{
  "num_hidden_layers": 14,
  "hidden_size": 192,
  "n_experts": 160,
  "experts_per_token": 4,
  "d_expert": 48,
  "d_shared_expert": 64,
  "hidden_act": "swiglu",
  "moe_layers": [0, 1, 2, 3, 4, 5, 6, 7, 8, 9, 10, 11, 12, 13],
  "router_score": "sigmoid",
  "normalize_top_k": true,
  "routed_scale": 2.5,
  "balance_loss": 0.0109,
  "balance_bias": false,
  "init_std_router": 0.00692,
  "lr_router": 0.000808,
  "num_attention_heads": 3,
  "num_key_value_heads": 3,
  "head_dim": 64,
  "vocab_size": 27648,
  "norm": "rmsnorm",
  "norm_place": "pre",
  "norm_eps": 1e-05,
  "positions": "rope",
  "rope_theta": 10000.0,
  "rope_fraction": 1.0,
  "qk_norm": false,
  "attn_scale": 0.125,
  "tie_word_embeddings": true,
  "parallel_block": false,
  "extras": ["capped logits"],
  "init": "uniform",
  "init_std_qkv": 0.0311,
  "init_std_o": 0.0,
  "init_std_up": 0.0311,
  "init_std_down": 0.0,
  "optimizer": "adam_atan2",
  "learning_rate": 0.00121,
  "beta1": 0.9,
  "beta2": 0.95,
  "weight_decay": 0.068,
  "lr_head": 0.00987,
  "max_grad_norm": 2.0,
  "warmup_steps": 296,
  "schedule": "cos",
  "final_lr_fraction": 0.03,
  "batch_tokens": 32768,
  "max_seq_len": 512,
  "doc_mask": true,
  "train_tokens": 315300000,
  "max_steps": 9623,
  "dataset": "wikipedia_en"
}
Below are experts of layer 7 (counted from 0) of a mixture-of-experts language model. Rows are named router (the router's row for the expert), gate (a neuron's input weights, with its number), up (a neuron's input weights, with its number) and show model dimensions 0-191. Each number is 128 + 32 x the weight over its row's rms, rounded and kept within 0 to 255. Numbers have three digits each.
After each expert's rows: "mostly gets" lists some tokens that are sent to it at least half of the time. This comes from a sample of Wikipedia text that the model never trained on.

# expert 92
router:144086077109130149178073177180184116159148116107118165131164115098137127078192159113105120112153140137135161118074135175106151109113139111115124131101131158141102174139077115120117090132104147160133151102128134167090103157151160153132103110159132151066192087128121108146110111162154048117123160090173133116170160097141112095106129143157107143140107178151139198111167173184080141131120069086107155120126132103140097211129128105162117106105148112184192165139182164148074155104044107125071182174159125139107058163154173123108126134130084118136128140091105168094195160152077189122
gate0:134173115163089162088099162079136147174082129144119151136116165062118148134138089124132097150131149085151175182117144107161091136108120169130154136118133180097082139109084192131100086148164096095138183169121153152096136182063073104187065165111137108107092117136144134138109161106159174156120124146144126094101115138118131111111096119114105109077154132058130134084165131150141169147066120067133204144151125034169077119156098142089156099172164117132159143134130108092122190126081115145194106163073185139115130177110097155161138144175128188141107144193118149138095130088100158165
up0:169126133141040164124093134105097102149152111174144177166121146108139197136126148136151174166128159126148121156098094118140180132191106151183119174130113120117073119146113122167115079099164172045096094088104111165130102130126093134146082119089128126138135154144181163128117158122149168122106136163143163125108067108111119186169100097089196075084153095160165142101119127129140124155084180109164150110164066079083140170116078120106171082155159102086119126124136180086115121103100132103165119160158166078083136067127061138145156085128170118143127143165121183073065175088136133151
mostly gets: " on", " On", " number of", "ed on", ", with", " one of"

# expert 24
router:143180060099152158142128141183126171117135167121156158144120127123158138103182142111122150152098132076125166095141123108097056113093123103118157098158111228124198140107196200119131170093155106110115135153178093139127078196121136140140163087123130140076116163132142137148136089155152096177120146161177094137107156152104183112150123157147102124038109085103132068184144140154132138139124142133163109100138130118132093104100131160144077085118162184176127081173171144136114175105129150139101162159088163084132084099155171154088104116074144122112134034096109116104155061157111149113
gate0:137166097127124098110157174132072141138089060170087127114121131089093091119124136123142137096108120183144165140133100103178193107130126095074167123131094141179158091118165143138107131050125099093109117100127113156136101122091142125186111122094092120149095099095162150167093096143119165115152118093118086009119037170129116095118165145123091095144090128132107117155209141141192149182136107153149073174083104042100168118126136085157064110043121123158128127154096077177138082104136123094151128158120148163085153103147116183116144140074137130124117111131117126111120103173117117128
up0:119143133106175073059132126083167104092095151179146173098138105090134127143121105161174129173138166159091124138151163182127151137077139127082184096161137067158153118115159110117112137067131127134117146186113198168118126136155127114162101121129083134152099205175107078112167086152180167083123099158138158093066146093112124117121135130115129092135117104076075119147154148132158126163117147149125147088132124097115146154172172149120121107156062129199067075140081135125065137129126083117088192084096158133159137109143094111111094187088120083132145152210137066132144090075097139151
mostly gets: " History", " Love", " Space", " Night", " Story", " Life"

# expert 56
router:088118073089121176137109094157142099158098139114194144176139172084106173110114131077142143099139151103146159116166154123166086102092118108121082130101152169112134098170163157144184120122123118125103113131103098117128075196138153109134069061100110112090078194146114151119104146176140073126124148141123088162131130171133154088133148102077157111116144092128112133144137110095098154149136130117111081093097080153053091162131136139159093041078136146156097110137089113135093091150089124139053112158095178018075092114088171165098139114104196169135121084103113136103095096146173151130
gate0:150089098077166127067108153140113092139142083143136138131137090164161064090113153142133123076114112169132125145149139092135139054103115200059155150158140132109131109150181134107131147102065062149111165215137108185118082116141115139163127139146164143175132137120104106223151125160157189113139055107148082152117096159111164094104168183124157085116142120137119074161133134144103183184092162119132142119148163135121161134129146193071130134126064102101137119126164163148098078119117106107133174103114085103167156069154202153110143110110151096169133107145131129118111077166136064122
up0:091168115111158138159146078095177145067186119103103138135098096117129085113174102095128087119085098153094124135097112110107168182134121124150181128116113152161177179077090119158079126112126141156151214126087110112090115116107143162161173132088213132083094137121137159113103075089128117156158135169064135152170190129081113063133107133177131108104076116150158100085138125143075091082105129177089094134138136122176096111152159116112092118152160115140100141166127103202103132074174135156126170131098141192095165150176121120110147150125092143062142099088105107083163097170181159150
mostly gets: " military", " attack", " police", " Army", " army", " troops"

# expert 44
router:124160082081137161126105186108113121159148109175111194152115137110133156077139124165138114184074130066110196095099174080146170104149137161120090147188110157175178160146058154153128130126164173198095088164163149159043152106152114130093118062112112193141124132152157065076140155145169094132181115147142087098081131105137146079156127160142101158131138097161158086129112135126153114112103080116136125115081136172102108169158167136126173061115102179176096125164104086093119091103141122147127112167117157144146147117127094178122120130099154137076130158139044097114154118143093150102
gate0:077192096128162120153050202132106155159130125130090138127130131123106162155200128177109119191096144069099157089157140171092140182134087180166135104162103113179137153123088111133095176155156169170138098140139082127123116109113089133044094086111131165154132099176129126105128107153204055195125182135166121153116121136119141084147114181146151158142112096160185120116110168142151131157139141123174111175119130173091120155154175183125133113090122140176118137143131078096132124074095150159151096131148088122171112128115101195107134158135135123125158138164070118129139112176097044081
up0:112166133163152072147120088138175204133086103092122084180117141102179133116109080156112138103113101158120105086170103162145161136121118146136145107128144139118118138108138107115127117138172133158170114213127115144116096060143154125189159143110120133161123092120101184104133112101067159151131069129128045140129117151142097203145142065125099081150106181108079068120146055149117179120197193122126205113147141086138108153118191152110131178093114139106168191117139188091144089188118089146129175091140158148112136144153136120146091151160136183100128162124087130144121142126122160197
mostly gets: " Do", " Shin", " So", " Sa", " Ho", " Te"

# expert 120
router:168171111091155179123100150166151129102094148154155135131070077136169124119108153101126163085135140122150116140128165161160175110155161084156128110133144115098095153166061100098101090114152137175100118092118124095093173146072195160097155066167158143084197139132132137143143119161093111172135124082107111089136168122084075176085182123129090123144162082118127178104113180186148122136097154081175084109178094133177099115061128140140155150115116088170166140171134113153096116096079132108103123175175089185120196142120143168103066096184074123174152164148129085124144169131109136103
gate0:117118107177164143152165135152175176143163081168143079090095196151084127129093114156096122123204135120168092165124132185103113100095121133168159137093102148125097159108188128133173096168144171119087139145095153150090174198141167095137144173119138060088109067187177122108158172158106070099109104134091155130113140173135081128142159088130153104134165160067153108109166113108133148190122128118176066134148097129119107122183118115199111114129122123098122144159107130142131154138169126164104062144072141088090165106127181083053116131105106094111116160172138090177115118096172145153
up0:127177123139121173108144113128074154152147200167090148092133097109116112081106198143094129135067068105066102138124102136090110124161115152159090152117074135130146157056116134143143111104127140155098145112126095112160151144150119089138153090133163157149095135126111120079139130086121155138147134169140157123097151118097157080131178132186078118149122071040118058107106126123039139160115164153166139135148094145152178134112101132093143139127151106142173138129140135133090148107175112115127188140126150183105153230089143115149167174092135090182155171198110144140086049182168160147
mostly gets: " several", " many", " different", " more", " various", " some"

# expert 148
router:095143013107127093209134169129087111090155137086139145121133121136129134068128159122086118101106062160148163046111109133141093156127131057125163136114089139146109115122106115135148100127097117123147114079131130073087170139157149114083070100118127126150117079146139129094150144101146115127064161165100178143108133108142104125187112115149103162161120149132160124162129160111127075091145036132173139135167141112174116160161165084154130076151160246116117121171108118144118126130111188109126152149150089144100111119071123085070146141092141133123115077132039129085163139126080106113
gate0:148121106142088144149136071146141121129153131160177118130168091144102149178135162062115098162140142159148098152124179102042127089154135156217101117106103075121090123125198134198167092089150187136141094073157140144168113183182158101080125103098108104097153127106145128134118141151087106054141144147123125132089103078126125162170101160210089155131191118150113155095155113127142137111120116123073099068155076117036133140159078089163123099137148124116070138103149105133112130178101093124166144140148120100179110102143109126099107105141142147171138116108147166089084194154108175156
up0:061157095128104117155128129143107118125173137169115173183090080135113102122087149094171116123144121172101134136155142122095055096091164081141143175078154096117140108119128134167192166145092146103143121112135077116187159128182115148117115147078089132121154162135149131111128192158095170089128147146162157136109117089120107116142100135110091136124187075147168144111154202131172127149202094121128110077064126093102143160187067102119070140077175124116081150040069146074143177171094120143119105182138146124137164144086127135129118137193160157158125072186153131123140167162125153113
mostly gets: " Im", " im", " Del", " Ir", " Av", " Sch"

# expert 16
router:077095006099173178169108129171114144106146146113139113072136161111084123104159132108141119125140086133127190143136150118087099079148105153111109143074118199105129146147164157171101127133096108105112129136156139094087051212179158093122089143126076100034064150118129132177140138153156099121133087118140110143136118167107162136127129142130144115138162150126147121148076116110111145112160095140162115077126105144105158193124138134103130110161138212114145149135092164143139058102117138125078065142100116057110127154165205115104076152113161097133101104132129163145155117150123058092
gate0:133136132115178124169154128116102103162129077162101081124138121137141124167140073112119134125052125178139138122129163095164175169101109159077160092071108118120108109149162094099093092152139104120137160128142074077134096140145164109159143134120110091121120146172185113195164131182128194147097148195106114123159094160152100119166107154073162077122185160054091102105096126151123085101116125150104126081130109132120138137078171118106088158160153119156093115090111178198122123131061181152159091090118165138203192197169120167117119122178108125116079157108153092125130134133170052121
up0:172176097109167175132185152112068125109169081179148103096107170082146121101095131143093087108106129146110158086086086126168135079108105080074180106129104165168122116156112139157140111174136137085159132128146100141119133083124129132155128158095107092197116060114111120108123080232178187138061098141155112134078099102122072130119126130161134152132114140142149080105100093121107054134165149140174132140162123093103157098142114057141209103130162155106127071089088170173110116087153144145127121139171142121152089124156157094133096077127139090095083143153149128065146141121062108130
mostly gets: " found", " used", " kill", " announced", " sold", " brought"

# expert 1
router:132207124111148163154127131109112151108166097101198105203078099152151111111121154121081120119157162099116075073158117129132152113147137099103121117123119147094163091158094078155119106132123130165167134134130121167124162145093118164143168140161114140093125135131171080136108095186107145170167151157116142121126187146076123138104174150119096111100190170120111102078066079140119088103110174120191101127129090145164080115050083152172109130167189054150151107153107091124216131140108125137082156186168150143133133137085120189110109118143098167136118168100139147095126171194179158197
gate0:087105114135178083118107135145122169135136154097038155145127155098164149083147147147089115107108086159111121173098118111068076252108112174132128114157188120138128182103077135137155112102117167114105157112204171088150150081148138149068125148128149130160125111124137145126145137067129129144107146173144122099078143107136135076114132039148173103033093133131149123124141127134132102113151104159081123134165150154109169147190159153092187136112067154139150174116157133184109143150181176082160143102149184091175160169109058164121150118133087122096109117130128137139113119126106101112
up0:152092130078140093085150134179144105156094136132155184147186155075086134138102066104188160178106171155085075159087158116187178148158167163141153125145133087100093084180154143163150131146111131114180138075061114111140109117082103140137103158156096110108140112144080178118125112128187152169184110130138190146122155075175139120138151125084152135134159068102152109142132105073141130163124095078128142180192091167120140144136095127163144110164122136113109086091112110142055100116149103072159078146178089095150169079134193101120179071169146115112151150127140163154119161099140137139
mostly gets: "'s", "'", " their", "’s", "'s ", " its"

# expert 136
router:095164125157146117180179131096112123107121112134184164114101104159126122110156113136097118083163150097125136103158114201172130109087162113073086145108105154083136146121123186109066087127164128229178187102129152173126167127152111186162110070148134100098161163172170095113111142105138118134114187097113112128135138175131093169169143168134156130166122160166122081166152122126127126084142125069191061123127112098154147127134081135126115140105176139117097114129058112134161146107084116163104098164177132111164162170079061123076110090144098100148039191141097119118117151167161087139
gate0:171110116112148145074107119158125115168204109088161077086204148105154130092125129139156140195110139185142163129108167132117160122156035125081157196130162097095133089094123122139094099134143147135129129128140144086153151132155102113145104139149113118090080122105146147149123135132156089127148097128160191147128161156134171131108091122120153164083112127101168172119130114117147223129162126185090117116183106085139112207131135164152102090180144095175157090183091110131048132159131084119169164164148111079115177134142122144078156143083114137098177098116138138161195038147114141137
up0:125145149149068141121072080109142151088182108134142081123078135105131160077163098175103132129149116122118138091179123144110088101176145104146148083158187169134103135197198131144131130054092096161112162175103116137132147071104105106185189141118090087127150125103172139087132120107143119133127126178121134150136051115086158151128147158153141185114140144117129133157085140124112113089157157110125154088103091157141163126143146128160078174134068126126184091152033130110070089090168135107145087108124093114131122110103126176081163119100106132126121151087146128168135114225062142207
mostly gets: "i (", " [", "\" (Japanese: ", " (d", "^{(", "er ("

# expert 55
router:159126068077135110130154172133133126106151135096178102157195073122107145147160143137096143102106126144120130122141098117084126162107176076111085146142124210188143129112156102117086189192112117131117106120195142130146166156087160076116113167150153132132142072173101166102161075092189097159119125092144204118108142140138139120126159104085144105173125150134145083113154152084100108138144034104140182079187192129181102135109111127147160073147171140071112097113127164148177142132127152116124131135082122107065145118099130133079164146049071144171090143139088121106169124128136087156
gate0:135082127166104112134139193167128145053138102152151188089139099115129139104099153114132157093069083201110121165121160122033117100105126148086152116153073189141159164104098060121094134155115113116101135119160152173080087138128158160093118136151144100092111132073126184102168169144175162126077151151146106154110098119149159123125121095142093161131063064092080101143197108107155143197117128165175146143152136143038114172094109159122129104130135094149118137134143151065181125107118193155117150112115189089099195121144084131110130144098168136112095086098106114095130138159150143125
up0:132150121081118143170118149091121132097145157150131080168185124101146184145102176140118168162130079125118022208190114102123095169111145056095053131123147136124131190147078100143092113106130080085095145129151124108189081193126091091114090162079178096110101139081147124160165070131113124131134165171091152164133120131079142116100094128146228128159108108150114115161113117102120114059109094134130108102119134138111086107116089125147088133146140177111145109141116168154159119172153123128098098081104079151164063152092129136150134137107089139100131129108151067184143124092167128172
mostly gets: "yc", " ap", " synd", "omet", " psych", " neuro"

# expert 82
router:087104070085108151118107126128107088100151133083134077130127108120080123048182154145180157140101118149136104139161134100116125103164148139152129090143106100130199143094090141105063116121087102105090075144136136158090147120079070090084161183124145148071170156075105159118134137184170109100152109152103121149108124149161185118195123131095137061084158104128106124181086137152091118164124105120126099139147098097130087076101158116103106149158093157085134151131094116155166165119042112103158131153073170137101141075086092178127124112137121150174113107137036092191107104145123065157
gate0:077081119138137026175107107110148141078146201086094079135132129141119155206166113168138188094136149146130163146130101159148170169144098123155148143143108136132131164162157088167136098104083159146144150181177125146066129098139108119134105079167116099136111148139040105113123130046155110092126069164163107197157071129092177131143145144163163155110140162129121104116114132097152115167131149142120166037070144162137159113157117077126147132135061119118140132161179118184142126160134134117122076157106111130143113134080189129106045143116136155081122116141110103089084134123110126166
up0:163107131180110181130109186127133109132127096141156166077146167140140163118201181097098043117114112119125092085156090092101123133094148156142153150087188117162146177068122138136122128139150142109115177109107176103120056128121133130159115189115159124106107088138171154180154141165126116093086182120115193125163140168146130113148130048143171159167159149117138125137147156117164155105079082107179062158156145131118146181152111122137094162159160147120111138086129101054127117094150134146155098078097043144109083135157136144128167202077070049118135151129143144142101153130082145112
mostly gets: " \"The", " | The", ", The", "The", "- The", " – The"

# expert 125
router:154150079077145192125119099145118100113102116146171193106138127128138106112171111041130148124104082112177153065140146150074126090124126115082117132117098177168195103144183140164143131126130143123109164086148154071139074173145128091096141102131108156035080137150154135165113115197128094120154172108155144184087186112122173127115145118119134096071151125135132113147141124103113095174102067130081121127171097155126094150083127130138115120117135186146115058126150133125113136131114197134113093146111154092140168109154163100076116066105156175137132110054025162121119124179150155131
gate0:139107112137172128133160133131185204130105142161120120118118168142142170184099117107154176124166123127131151182143111164091156160131093126093145138161134126118125103103173109133131157095076106121136128178181172164156092118141090151151152178120138100112065154173147085079190125151171096105152087185173124137110141113149126189088101054096189066143053138142095175080097163177095126130156103111128103070165095086133171129184128101130094134168090107124152167140070172160131081144138158123154087135162103138176119103120157113139159140196111143133185174122051097133151110166116168094
up0:147137118079113148096113143099098108073146107122096111178136121171150120108154110121160113153133092100146122132142137102181070128070125094123091119126156135088148101162112122153119087149154079149077121120091062119158130120173091141155101104115072105201115146063120168142171156154153138139126090142036165071121106087141155085112162127124063118144129158100121170116141141121152095080139135141042172151146058081089126165125153196114145153126108191171134079085090118117070115145144163095112125107134166128080106117048089162171132117138139121130105096155146127115124092061201105189
mostly gets: " Jr.", "berg", "ović", "stein", " Avenue", " III"

# expert 126
router:087146028112155157167122116192111142117165095135138153131123118177109145070136105096117128147149136102126176104162158125136059096129092150097137118077115168152218095107149186131134088123173122146114155154159130078181103181129130122074108097161078131067112163173153117180166151159168096152156135105114137153060173177124146074115160074095107133132133111116134106126119106123103170151127100155182090117163156152081132155091126186104164114151069140121179092152107154092131157160024121138088101147163187073102135131105162123161106089122173088138133134125139119119144084127101105145
gate0:133124073100140101164130129120131098142182138084089124148156095120078117089151166080114110101096119145138123159067136089132103070079095135071111131113170142179141155139116178092158061116161138127092135099179126047140094137103062144080173173136153125039116141120113154155115136116142107124172128137122128122102181144128136075117128129136107134088110143139152134186118144098080197141190104195156111135154146132103115151108164163083128129110054143154123102185113044105104148143033116123161132140116172172142127140111190071131113164139155148114079121114114142133168156151070139191
up0:099107149131110149148089127115162144115119123117111143129117125051203127143103120143108140126132144132131120140201100105150123144151161109151179113140114161112100138131123084155093227104105123123106105110160152165085176126159168104226072109129102145196151100105180109124112089100123144134092149127167132090134097104146162157151103138128179129152135101100096135085163147117137022089021141120112161126066087112167127105143124112153153107109163154086128158118109158195167128086213170103149131133122136137114089104155062149070174139119102143097188062103113149097146123152117145092
mostly gets: " election", " results", " campaign", " development", "ism", "| Preceded by"

# expert 63
router:058180032088104186142099101115117182134106115071161143142154129149079111088090119127093125101113162146180166099139099122143175087114130107106103128129117142107157061170141186123144155162100117168128113147128134139095139093117124155080123090189111141155112134146135086080193165120109156136105091137177141152090144106148116174199153115052144136182171141099128123159128106077157146110078138110118138074079076099147126127121170135126107107106122181159178126154102196114158126142090112141136119190103148124127112167119145210119118146131135146136112134151009142095152134076152086143
gate0:113095120148094146131064088128155162186110121091183173132117184128142135117113114097139134137187075146204122167081118153107181156177118059170138123090132107106136129103132179154145147107132118120171082139054187171148088143124165131128097160184071148138123106191065121076086160106169092112105076135137116147106125126165116157108133155132142088122142160165153135137184142168105154124136163117031124122074103079155156136148147104176064169124150153116115164145088193169139120203120126147101113112084146115098134138131164088155125139091133105154135152174144176142193096107118159107
up0:187129143156150152131126145135111214217166157106119138085126223098081107174095154099172138127148190097136096110046143163102151143122094097091163135151103090135139092122191103107128138128158111169104078067154146097095142189093152113143150138116091157150135087103118155079155094144112113119148086159169118136137124125094120096090118151146092095132101144122140138140122142139093128141143130158080080136042120104111158115099144099159110175079136112157114115151092089190127053140098121121123117103082050135089149163105115166100147148107164180192125153175132137084132070098167141162
mostly gets: " M", " l", " | M", " j", " n", "a L"

# expert 133
router:051161104101132223185103145150097126136061123152137104098195110085131121101102133127093152104146145100120163054156143153127134110071138118135109097144062119143084091130158155116112103128138145131120121127085121096148089075175073136053157130095179101150101069118110184132074146121130089141132160105156066166097147129152150134117176184148110125120125144151131095135156116076123064106119102120114142148176139128101134157094203126139153078062127123132122101130127126126105111078149173134144165115129184043121115124171112111131087155131098098135093151097004139139148153143124152141
gate0:063112114145116136115189115205130027138082085145094087107129117152100141205092195138102065126106138101146114093172129156077130062133170088130143163107088160094149114173111114109134116145107160126117163089107164111172146118124074096115137121103164156100097098124093225137098126164126109110174079130096127171135138114123140131123105171071172126117208126138133071144144120143069101161103114079127103142088137158063083131150120105146133076090102121099092159068118158136115118121132117166175079146088152139143161129134134137124115181136142089098157163108097117130053120130186151129
up0:150119105140150088120065115139137188099147109103111174153105094111144149119106160145130157120107162129129151161149104129107053130149134154130149133184093138142121122131168139153089123086127088124103110147142102156095130120126129134123126139112104135127136110182163148139123116166113191143177145179087116177172053157154122086163114135150085096126078050109091163120064138137087107070132077103130210090200111135159148163103134097071133128119152115118148168158102166180196174121042161077092136194138097128100099120162152142133214109158161151165117132098041116117190155120121116088
mostly gets: "\" (", "a (", " (S", " (C", "(", "s ("

# expert 45
router:076141021146185117158084119087084126122164165131138178110147125138143133090127138134146109118136084114110154178090137141113093161101082101108125114162134184145088142094138137122149171106132127138112120115163145139047129088141115189053160138146101105169142096080121047152139182145164161116128093134195060124088114108161108156174144101121182089114118156126128089179132153102138150095151059128151144123100136078182125148132167143152153133119101229150160109091093159157147115136102162110092133141149157138125145156129050144143123136121119108148060117147026117135150131076133145113
gate0:163101118076153104153170164171145110138144149145125121131152140128098158102139078085109174103097132005124122126138211138144103075165126165116144160141158184148152104169115119106127169092074153107122167169121063206076139097123095130068104159154116143120174082167177087142163187182180153167127105200149076090130104122154103072142099112138142112091156148127151137134093185126090144124177142104183093126122185134129114110095092129141172136158099115118195108128109108154130092136179120117105089143185158130109173118108077143094132076088130114145119125164139079151152137106124140117
up0:169062155101097133056063140086106084131145116143117127090111145170166073148113128195146130164182122145168126084129124169092139147113129129146099123075125138090097129154118153191131137107146131154133117099112164068140074163129151141124141124122131163113125150150054128171065127135104149108097158066088149092113168104093109164124135117128096110179130185081148137115143099100187138062058061156067144157128078096098140138189125110116123169118059149113109155093109094043116142117151133140119143117141167118120103090097108091104129086142048135112125128056162144139156132175091152180
mostly gets: " O", " Se", " En", " del", " | E", " De"

# expert 60
router:168124057114152167172140142124190101068116111158139144119097097114159142123159115106107153075129123118180168110113172165177107135113132082147124136153145134122114140166050145105100118120102148156158166107135161140107100154102144105107120081175143140069138117138139104152190121148159100136123162054183110082139185102156113137133152073109147151168163196175139167171140173175149159123086104097137126116109131125185045143082112113171122166151114162194142154112121150142076085113025097100138138149137118097147087150173135190079120105129040149167131146102119130112152149144077163123
gate0:099147114146113092094116048111110137140114145090136126060145138065105142116154107124183175139135147189099149104136101121138163089115070188113162173105076105144146188117144114128143251204122099162106144189081157175135155088128143114126147151112109073128091217103088114113117132110107147144130106094129085126093127174135131093178139152116179130106146189159099127129123168072147138128114083156080119165107154096158133104123133114076105145151114125126140140117118176068157144166079105087121086106118155105170135110143067159124071126144162131154104127097109083209111117122088096123
up0:135084152174089164108175138113150109078139081101162125052102132111118194102135171129162098089113109138103132119110137092146168173132113114121130144177109133100138105129099077149138148128113133129101160119144117157132120133147180101149104109171071116160119127097099113040145097098139198134150048042185094083154139068152117120141118126137109191159135141121177139177162176151149167134109073140116124157123137149158085120054084114083100127168157158120091128080063153031119186102089095156126091115158128123172092138095114147122102117076166130148133116151153131186099115163141076121
mostly gets: " all", " three", " two", " several", " many", " some"

# expert 28
router:117113033096144122149163140125077161174109138170155085087158127156143104071172160095107146105165157118147164088170119189094110154098128198126167061069104198113099156140182135147109141185134106123148101127175138127106127185175107147130128151116119102079087058091080116136144170137103150137141149108177108151128161155139180100220130121122132163104104093130120055108163095165176099164118116174143138119149176067169159170144118119133124141139162137095089146128141132116136087067036167113155118110076113127157104127139122125129076148120164109100115095136097081122131141125152082145
gate0:163087099095144131136099128151132107169116132086129133074105187102095106177185071037167106155168132076174226100082162147025139133148113121182136158085144125126139086102191080110106123139120146091164111082028104074134131081122133106072118108161124113057138116154134125162142160151184146159163104157115088163120119136124100121156123127129132155126107107158137157088173135145098145181133111151147111138133141071102139180136157123141096182096073129124129074131134137085168105072074129136114118126156155081133168134147131126103116109080122117089115161110104116145066139133090113134
up0:181187124106108149128105106125117082131139134104152095080110153133085089163144073028130117135098154131122166113082168140058149136116078113145156122054145102120112112149176115078091122140120162162158125080111123114153109118165155148159135133150077129091120163107093135162116113192146139170106112153077156166138083143115076116100104154169090158112055159080129134047153130127121137119137112137146156152090134068095144067176124118147120144146050088088145127173179160104128075072154090158076113089104123142145185100151127133158105128106139103065179128140145102126058119181083107152
mostly gets: " inc", " inv", " trans", " ex", " equ", " discuss"

# expert 111
router:135164120122175174135119138196160133112127130154121141137087098145190117075123181090131151078119151156191063113168139208146125124110132145157151134125069095074168120160122117096097130104118183167159128107135171126112087160116159145086139107127152132118197156167138073178172165197162096148133145107112124080195155158143116156101121079113126121137148165145154152197118130166124158145131091088094074170128058130178141122072153107159129206127137056172155165105160138118092069117096088148111123146126122117161153118091148159095081087161093102136110122127140125135143178112058158118
gate0:115065126178157124106139152104127154166124165163128089108117100172169078119133103115130147134099131082125190073200136181170090134070133125173092153141095111167169103113121174143093101087135134121125133178114130119132126148102144146157120135159111145198109155148160127173141116098091151138193045106159157135082123090141131105097108149168087124129142102133158110160113164143156124089093076196167124138139095096166183146138115119132182146155089085086126123147117055071125184052129088209109090118135123122116141135119070144133167102069137082161130170118151144089157065165067127127
up0:090161152107094127079176122086137186161151168179171186085116162153146087063099136120139091119116046114104122120160123128108098083156150137072157184116163148102161153085140149102118156190123160160103152127127125060147098087134074145097153161120129136159118179166066113115160104037121173123113138131087090136177120190095120085141172168127138119153101111134155126127119057057157098089141105137097131108115163160085115189151140116102113083135054147110088151141091177135131138117160117144097086144093133132107138170157114114110115134128088109136039154180141126179113118108110109157
mostly gets: " three", " two", " other", " all", " both", " several"

# expert 141
router:135171109094105192158109075125096079157107156092196171130063145162180084130121101120127133114154084071157109077136155140121164143168176097092136119110126100134157135176122111146122060061078089168137163107119110159142178145110135178137173122123205116118162086130156058117134092174114120101159123126148107175101172141144112196073144117113102088140171124092136162079131128124134098117118094132161128132149116127180130098069119122134127143176156116131178102120133106121194144080128105139093135165155128099140205115107133187077098103119128158170092188118132103078133202193157114145
gate0:137105087120152136079147207112115119102193163138136140162152142108163102054093197127142157157152125117051125171038142135150182141132073157158194138144141162160109179166070123114109132107111108095121105156127126106109125132126130179170130128124086089125111129092142118150082122123170085118129132126136094137157169180173122157151137126134132169107108181144157121132173123179096135084162097138069125112134134163173150107185146055111155090128119142089137160126085163141143139139134119101110190113082134114094146103159075098094113121152061071048059090105106075124137123179079119101
up0:126056123136060115138098108128089114124145144144118122128099167147129086092070115114117062189069090133171070193141137131107108096120129142139105158104136130099200156146120171132113081120148089202132182125158173123083060163147094120106070149154120140093141158119124148119124184126096099105115098088117193195134108114113149082104113177144156154114169133102112119059156110102072088113139159110156143129128159125111186171131140136107146133093175117101161130127098120136122088176155108129105141102071014114099174132088137102079141105105149115191070134106105096137084160161118100120
mostly gets: " its", " their", " her", " his", " of its", " and his"

# expert 86
router:101163092164114073124101108122076146119187140152103109162152100091163086118129103169141115124099183067082123118096103093094101063115167126058147127104150185104114159122120148156131111130149122137100088126176146153113130114130123104119140133100124123119113093176131120152131092123202141174140176097108124077157147149118140134167132120145151112101085169148141123145152161086165137108121193126126103058079154081221101139156136206144096174106137102117133135126152207110102123082082079174105153171079118104057085144116110159110116131102082137087071107128097114212093089117089065138
gate0:098108123145093108158120172125123149168140125146132129117115128118087136134141121102136187208127183094157142181045137175157156133121140127071101169113165112097139103124152108101138166148154089128137146177111124161125167091141106134125125188134105188132122144071150193130183153081161081152110128097082130135102060183161147118160128085129094102162165117180145146192166141151140115118101114161108080100114090097104048160120112162078058154175152095147133137117102168085102178165133090103120117098132052128162144153070080184137138124065150089101101168114090106162106108076130095156
up0:094041151149178120131112133100165132128092047091127169138132166071111136136113141097166144133107126125086119072127153140125170132153132123094226188102167114122141106140096113124089191097116133114137095141138193053151140129172127072145146097184180128119069096132102168118120129109106078093107077152114123146140142104120122116074118104100197152126122127146102157138172126096122101094109109054162144140117119176143060069154140125144129171178115147153081127107128186116135124165124109061107115100143114148072104143142172152094166143119101155153233129111173134125167123180142150103
mostly gets: " Jan", " Pan", " film", " Van", " Ann", " bi"

# expert 13
router:127154027139084147176123111128091092192129159178086128107181105103097115103109112154128174107096072097127127138127177155107119162091129091166135105118081177153110148144091074186165082132118161139146112058173114126137136122133155176154076126172080087113125123104103124082126144108107153083094162156170157084089116136098147087211067107121157129120136194107126082082166152144167114116141159090143153126109103146089106118159149137109128121117143131142078145145172126154107082124102111129146133163037139102149080136073155153100133145125142115058055102123079064083093139104151118122
gate0:213110127112133101146119158135094115171174121082156098063162132146134217160130171169221158111101135139080083143128177108123107137061144170214102134152119096150152129193141053183091065144113156139139068117151102129135089149127110136149084133097100130119155095133100094118128152120131104135106114139114165123142139150121080117127091153142136110077121146134106181171127107117135102076129152103185139140121115122110169165141102110127179146139173165123061167127163045118042123115222120141152138125183121133149085137139100095107126108147117149142125088121165126081107108079135136116
up0:148149152148118106185126107161128072160135117114115104179121120134125161192211187049042155170176207117208114133121157130183156132137135125123121154161105103152142134141115180078136110139161136122111176145154112090108129184139131121139143079096120170101121120103154200151147083087204072159134144084098124180111093191125107140112179145136139139119075135136145155138080172137116114140116140100122126144119098050170121120176152172122074147109171138189139083119120144116088112157146167158122089108155170106128095128116187122105115138126138104181161123107155161145098091137090111072
mostly gets: "pl", " tr", "andidate | Votes |", " pl", " Cr", " cont"